config.yaml
moe_layers: [0, 1, 2, 3, 4, 5, 6, 7, 8, 9, 10]
lr_router: 0.000449
tie_embeddings: true
Below are experts of layer 7 (counted from 0) of a mixture-of-experts language model. Rows are named router (the router's row for the expert), gate (a neuron's input weights, with its number), up (a neuron's input weights, with its number) and show model dimensions 0-191. Each number is 128 + 32 x the weight over its row's rms, rounded and kept within 0 to 255. Numbers have three digits each.
Before each expert's rows: "comes after" lists some tokens at least twice as common just before its tokens as in all text. This comes from a sample of Wikipedia text that the model never trained on. Tokens count by the router's weight.

# expert 20
comes after: " was", " is", " to", " It", " it", " which"
router:083100133138119083109211128070180110178147152044139204101138142164089122116135064109099169115091111147154135165145128104194134140096107097112142122159171150117102148180106111152074135095141161146185108197117108150151152131165115156140174107147116104123155097073088092152119189118197160138105105186096069111169140174172097164157124105079111107100122148134144158158136103130084114158150187145130142150095140113112116079134166084133108113119168147140182163124099142121143150149106168071147119157187104075127094105155133198180161117154140098152129092145129180189096109135165143152
gate0:153128106128150101120118139181112098130208101131100132218216149113105055108121124140093141060088111156159140185102051136117078113144142076163069103161130114096085120164099134130174115142108121166164129121172144137110112180178050106170119108167114101096177116148149100118115095133134180092117151147086124107144112127127105141081147133132150142096117165143132135133191090152086101111147109113126099118115057117128183086102169114196155158165138144153126195140119124115149095215187121117167058144100095140078119131171103107147158126075127137142077144119119156129117144150100138171
up0:119171114139129092105176100131108110150120094145144129133115134115104142090089156124147139105192137165141148044176176140105156138158171123098173140126154173115050090097161186130119127130033175119161176133144127104076163108094168100085126157146122126167148118183106100125115117121144103193120097178094117135135093159103125140180112194147163093172093142079073159106100192130156158172142128171110114112148157164147129123115112170133125168166113109104105129115125077107173144067144121120078167129110133232196197133161184146150107166096110142127141087130146128081117115125153170086
gate1:179144106153154168082102155127134151143075139175083099147113129120148176136175113108255118107135117174120086094097123143105126184135119148064102104126153109066100132128142149132155122050123067160094089143130108125091137128129132137136160082054157145140119103196100162079140128127132150150146138168143104088084206042109077087136141073144138155136119158184152129143162162179133151101128164141074102151101167150119115139105136131101145141161107106160117063081141120130183111139150110147156171103116144190170142101192158100094123105144098108105131129124133097132182123155169185115
up1:172140121134168083122147160163113142086163131150146128129140055125118099155146158145150142187134155139117093140075175147060111160124110151145125096106099109141179109087114088086162117133136244099132141106148091160172119177089074071119156106132141098061124135147128145156088086106184088128110129042188192140125087199158190146071149164131116098143162155079126146184096134181115165134145111097163110129140120120110147086097175131185085103101063124129110184126097141161087117131158171119097115176097122127140180107128146132157116161116094123152149094176093084140128149147128112117
gate2:047109150148092099117120170093086094099096081139154139117094136081153092068139120164099117144180192120116120139131145106136132091186136176123080186117074189168172164165139061146135117153185113111143119116107113137062164148132134129101100162154121138125134096076091127132160140142115158172156083152123130123119157194180125177150088140141110115108050102139113081165094032177086087146110130137202122145143087082127162133104133112111101185145139109169120149122184107121136133122113128105150166162121107132157149138167095133153099152163085140057079122114122210108098158116148166145
up2:066131129142143117145103169086076143115136191081161128108184124195103161076160139098120111151166111133131099166043101104109143107172185142078139140104086101121105063115128074104158093041119095152147073107184114117096161144118099150153176105082122095188146115135108128117106151052158119135118114104108137160145062133150151176130087163064135104131125170145077123127152189139093153089125113134079121134136138135134113079145133098095145059075158098119152121123143085119095097166129146072141114150159201096130128140136161102144164111174151119168174135138049127128132162104140109090
gate3:146110103145162142142163182124147126126129176089043103128119163156137112151115078159141155135093136225162135112141127153175130093134116092118119135102111110088160125132140088099061094186138108158152135112138139097131111107108092134168191103037152134151144158101104135109139111115193112138097150104131157111127157111162115161163150115097110182149167112083120184142151105108155133079159074132130147098125203165144148094147133145151152106130117077154156147086133111107075077097097168178224169115116141214099116116098177102086115100110100153140120058112094159168131066151120096192
up3:193175133186146088136154113136143109170145113138174135130134122115103145133104123120139095123166173120067104130053150159155110133142158084141111093088130130099188171115074111151087147101205158143125132086187073132109128117115155180148173123142168195093144162129141145153158129101156191114106113073179112155191110117133106117147141121138107159164122151145090130107178091141166134116168137048133108140211174111141177133082148078164141079124112106077082219135076131076113115163121140134122123105137183078106143129187114132101164152074132122135113135104085160133164108129084073101
gate4:106112105154113111134138122124140142112100108098140121134124157101149080114090119141138146082116070196036110120130089108166121108108095083168150113108092145150158120134120151103134101132130134076194142082177115126134200121114150166184158133126093174142151091136145102088207156132151125160081020090067189117101116155100127159092054174140105192147110111150103128123123099152128123171174072148129118129107128211114098102127156115186128110106167099118107167159162141091165123190132157101125089134114110158140117062088191146169136149157132138129132124086074133094097192093122157110
up4:103206112204121127124200161128146117128142154090207145125137190155159155141112109200096123120161121134083129188121077090097136163168063099100142122119054117122111099080147099135181133137079088140122127102105101104180047082073176139111133116171162161146135092103122173136184171106130141178116121122149109185055170111158166137161142106130095081126110144100101118083132066130110169104081154115108128155132151138113160141110125137128164111130162131115088151103145116141154095136182069089178147137107119139095129180153095139088159117092139080187159167127141144169146150145131119076
gate5:155085096106060119140116125118094074161126177116114178130107131146118115181171156146153160153140055159138120107046108120140110116087103124104161072082138062123118155182126101133137137075182133077098117095089086079136141083115117095145164055089092089142077092143069080149062130061151129100171126198110090136159106107183095155110095120100119078110147103187124119122158126134156090117145156139069109083120153091133135117096068134122118102138153158160123141105116138139103175126089134142076171187145159148185147134144145119126159133125094145146063105120128130194103103161127176098
up5:179182105136148137139104130138130083137097113130108053155165140157143161140081144122121113183073091113142155096182134124129121128157144110111119132138130149102174028101117173074080153176164129122063079054158138123147155143122157123180152137120173096200149150172133136106092095175147152160127117100187163100125139106164079105135128116117141210123146181106126101064149211132078133155135111078118091121149191116108145101120115125109106166163081134123124171125149120135166099144143126089158135115103087227089146171114150101119178158127115130127118136167070096116099070152115165109
gate6:148064103085144130152176161140100134154141126115085145132079119160102167075150179154128099081108116104178146127150159113113132160080109089080104145182165097124123135164058161130068135072106165095165190091118120108155166145132179108182124140090139106177170138161135115062144082141152116157129099161116078102146152133147116101113117100091093084100088160219173110161220089155138096165098123120107112168135164135151148133086134133165108148161071108097102082061139088122143091072144103126123142137134110126193129111099095119129109069102173132103138093093140143155082080169151113167
up6:133137115119155104116083056181144099139092111137123112160104067184145127103099085178127079144122167160089104108124101154105147124120084146101094131110156153142146109139154156110152133144089113079137157102140189157145163085095164153130141116125127130073170109136121117163136161190090102167152149108142119129063129170112129102098150118132160104142141144073076076128067116082071120106139125116134092083120084103130110171174139108105128103158087059141139092165152119108142150210152148133148186084130132174151135071162121164106118090147037140142218222124167157103188135093161126093
gate7:093112132143136124106145125173119149142150141151049148116121052118091110129129136166083130080137146121095082156187140118146127185176118087150093142152157139135126152159109173144156116132152123127100147141099173142124182180091106037100120150142099098156163151092168146117127125051148141142135198136140143130135180107134134130140136150152129133091049150193136114110067128132184139130140125140118187131073168116165104194012069144120110127189114081179111137136120147183133132126181127126091152081100126131069123099124072136154130107125142144068163186169176124130132164085106125156
up7:105094125164087110132120138138127140128112162151056124146141124128122155236116134179105175109181089159098127213134100102166142133189122092187096116159121171156096141110085135116096193131125110157107115135116168159102122151146124078165116081134119128184190084170112173116099133136147168165146148163112090120158128135128124161080177105133166122157123183156118151110153085157132056145110089195106135117127177110139110125058014108115108156128146153193139158137082159179116139128168161146123074145118111132138130183115070107085134143129176118066093159168154136124111137147116124114
gate8:101098077133076103156162207097135098118118138127172163128095198187107137139159133104105108124135104162165105156148184144143122130087170027134141124155147088111161124142092120072194128123175147154100145091104147062077147186113131110181138107121068133150126128162088169052132101144199161139160145115098180114166135165098097097091130169145145140123103138128130169037134153159116118204104169138147152179163164167140126073033120093099129131135141190157133108115124136124142167111131126090163134138081118089152159129138141150109173120077139127118089097144111132109137112128112111161
up8:131136148172088079148141155146136087182122146124110069141137104162121097076151141168121116134106135130117123116166145152147109141154152137152143156080157112150185153115128128162183026130175140152180132135142152125137104141134141154184155041132081085163066086147133102164070175127135136078127125133116161163147124108124163154139115119130081136130187092131061133133055160190144066178067150172140092136120128139136142151126116121131077147119145119098156108152148124167171185160122085167169153126163143067177124097117221105131140177137092094098130056058117127152149096128114099102
gate9:129168109159104132118143161138107119114156132099137148167122129213142089106091144088182109061090133117174108127133152139090163127162142134077121160180197140148128164081163084154107087114163204114106140142088105108179124142139069132140112091141128123164079145126118122076115134144074132166171176115151113123114148109118189135138076130087131136125106157130094119091125148106152160062132150112108173090137129212139060122157183123025212131109136191152138125129138129128106161087120083107141135180121107160134109123122131081048116117097198180096093124115177149123111118184126120129
up9:183075135125088166143144112153113104161185162147126149086153073097136114168213154147200149136188138153130128144111068077092115168147201098149077108164052162132120136108091143110160129150107134135131162116144143092134131122118110097126097065116106144139181071112133109163095104085160116102099173142136160119157157131112153111059135100154081129152106210154204187170159085187118091186116118149138162110113130110178117137077165152159144130120122074114078131098149130127116111088121112184099100090140139118226130107114121119164163145150138136115161144113140160106156158114109170087
gate10:145087127143162097139074157102144103127203164074093112182158133106161106105096116083160122099127110165130075133106099160100106131130139114079060132133130086106142127081088102128120159103146060150166145106119068137125155136187115187165118042105137131186128131126096115107119175131177113131133161155116087147098103190137137119154137109149141144100140146136105141168132075073078122042092143142129118121208122125130153115151143110146184117147093172126140180094133139118131162092101133120157152165161083187112092116128096169123126061127089149130153150040127208176133143097161191164
up10:099158117130156106133137180134137137116091120113156156141182119156155193106142110145140150088164154198132083147162059068091133089130156124141058103153108080168125100089144091125059111060062174099149105111136143081110181129101073175132086160126147152109115211130168160065131157153113119095122139114058121158129116060071163134181119128142122122108123123132155157115135197065118135060207143162106152119129172122162119133072113098148107107090151163165106126095123157135133112079117150133174117172099154078165116120136144098085130059139119134126128098101117106145105159178113123127
gate11:146113103134145103172076145115129126081091126154112135139104156132122143096102134145160144145124121153119070119101143139148161080164087141106119162073076109110152026091135217133096131083112178113171171106123085140163165130177098129175117113066094137173086103155103102113060131105149097135129131137141108159179153136133104137098127164098126116062061198155141159169134124133122084134072092173116098140122139149063078147093070076144160165117120075155112123062147180138147170095121092148096099134142104106139105156156116135120073119127141141153157078157170065201101079154133101131
up11:094165172131088075089144135156092105131134097121128095114106218139140127154087101112127122162163077175162148136154090098133131124115169141144123156170118104113107163187101110097138099107107125118096104163185126141103154079156150128082125132127090150173178094087107124143180121137140137186148128076153152149060084117181098124149187140078104114165071114118140058073125167160095154133165122107149114093101145064100139119149077176097159126134100168122146165129137136110156159127113180084060168120144180092175204153144151135118121194148158114048124170181096137177118089119083138120
gate12:083041111073154136157109205140128128118056142131091092145138164141117121131192117117158131159147110125156144166190137085120108135061129072079128187090144096071148145110147136056111085170071155156154143131086150119099156120077129127120125115102148097166166121171125148117079092114121089135158107126103107101138158164140092128190112061171104081163134185134148098160108125101150172096155112116104129134148189111088175101087090133133077141164134160211107100123099137116137117122136138127109171141101069167174135094169139134041101146149126121108096084141116107170099072156137124163
up12:124138094076163132129075107110082179115137066118198147105193131179168083142160164130170145064138145163140157121150091103154089132110122163128152126131076146120120141076114115132119144090099100162157139077118110123142174107106066092161105089164152115156111113047114131160113080120096144110148087150171198148120139106112127116095095129175168090112144111134142081180124103159185134135152120128103135117138109101096121134157187123097122127073105223166128153136122135121067164062116117156126066159206149096206090136057116120112167111129121149148110089165101138132106102147077161083
gate13:154183126136132130137046113152102148070161150153085117158128156141131212123140150125105097197077134164084080104080082143066144156178152139179094152114135090160157104123140130110184121166102076112100102132148152127146105110142216159114089110076121105058112116079151165112144115123138189172136223163097075168072157126133132116106149128109126156081138085122101160137114142117120112091101147159178167121058105084155150127168160141173087116126155143116115102153157142118075167115093109136111141096177210136108152124139137102167120144158096104157116189106117140110137118143089170108
up13:130102124126164137116151118137103145176164128127098109086122116153127085162067160162184185142086199055109166066157157159137134171139220156113116138143073112111163136115171122142120139090125144111144154096104098149087128150099113073106147159158144153145123117166097159116107107100124152113141110122106163161165195065122134118123147196173139116189127161173153106066174147086132145124112098112124123181105143183073127127121099098085159112148138114096114104067101174124136117139153094095150134123098077180109105121133149107100144096091166182130200085192155062106132066167176088148
gate14:109110121092135110118135087110143101143097124135109132100121142119113104215160131136123096082172144158095139083113118142165101104127132095070146185127092083085172118134097147129098145145156104147137117145072162120108169121111144115113073105086161160204091073195101124095072180171111065090158145149141093102108137128147121101111103151124085139141107112136166047133136147171209136117124143168132173121115174175149170188117098155125049112116148091133127124141162104120137111128153116175167181098131161172134133131113145088039185140121140201092141181127131174105141172045136091132
up14:187142098173107124128116088140094096128149166130179146134114145125164175120105158119209137103146194181082128147169111146056076195098151154149063129113080166118116034097122159128153087108175162129136176111184135104143108141123138129129101139164124144084160076123113122132193149082095147215109150127132102178138134157094167141160143167143185078156102097123059112108148122087101143094088142069129080098126099145116117077142180151188121155108183165147087078126118165117143163072164117101126107093097101074140143120143090150130143171086113104115145117099127102134140102129129124102
gate15:093142104135147108075128138167104105074094135164193149165078149141062140117116114093103131086165158205197123178069084143122151101145113073121151103134147106107093087126147146137186107115133151163073207146133099140072119102178133129141114153074089025152149100073103180127150152103138123125143147130165111118149169156138153126082137169156110118064100162149054119106143164172167110163092142131052127125137075118132094113114104137091139120062138115162166124162154119136121211151144093118115189146157148113132129159133086124123182094117118116108133167147136116162126122147063118150
up15:153093139165144155177157126134086126144150083091143100133155144097111112124192181165192149128103148088144153135140102161151139142168106144133101079136077152099105214172125119101060130131116146181115099157138088169106184131132133115127152134204135174154178142140145105127075091121101122131139141132083115111159086139105124137159061122093136133115121100164161151151136045134094092120132087149194144067132164142127165125126164161196198157187139159108092205085085106118141142125126142086108058138149099121076146106130120161134157161119162168127034130132051118096098131143137117113
gate16:150115142125164120149133157134180082172131122087084159114131113171151134102062085130165137055104147126143163064151129139156101087100111109141139035143151143128115110199111142068084075152172169161119162148205113148194166126096172144148111126189206100113147152151158161111107070122105095077147117179103105091121115162130122153150130125126164132095154129080133110125213077108105123156158106155077112135108137117146139123125140125119087067145156088119103175117103110160130135183071129138160118141113096092085116147167134124121169126114162140141132096088179115187070098178126067166
up16:095202123172129108157178102166149120145176160152146142126148079105113083146107151192141078101094148082111184149121048161126132143137054158150141189155210125129207150169116100160134100155110136164105077107149098140094140156095085164114116115152164127064150096101146109144207119131183085106132132071129097137111125072161126192153122083111132067127147123138156123136138132067145189164078128118099131113114097102108113072111136132118133110043178131104106119114175206147130135113151114114189102119130111116125174133184114142116118115111160138171124104120169135146144102171130100161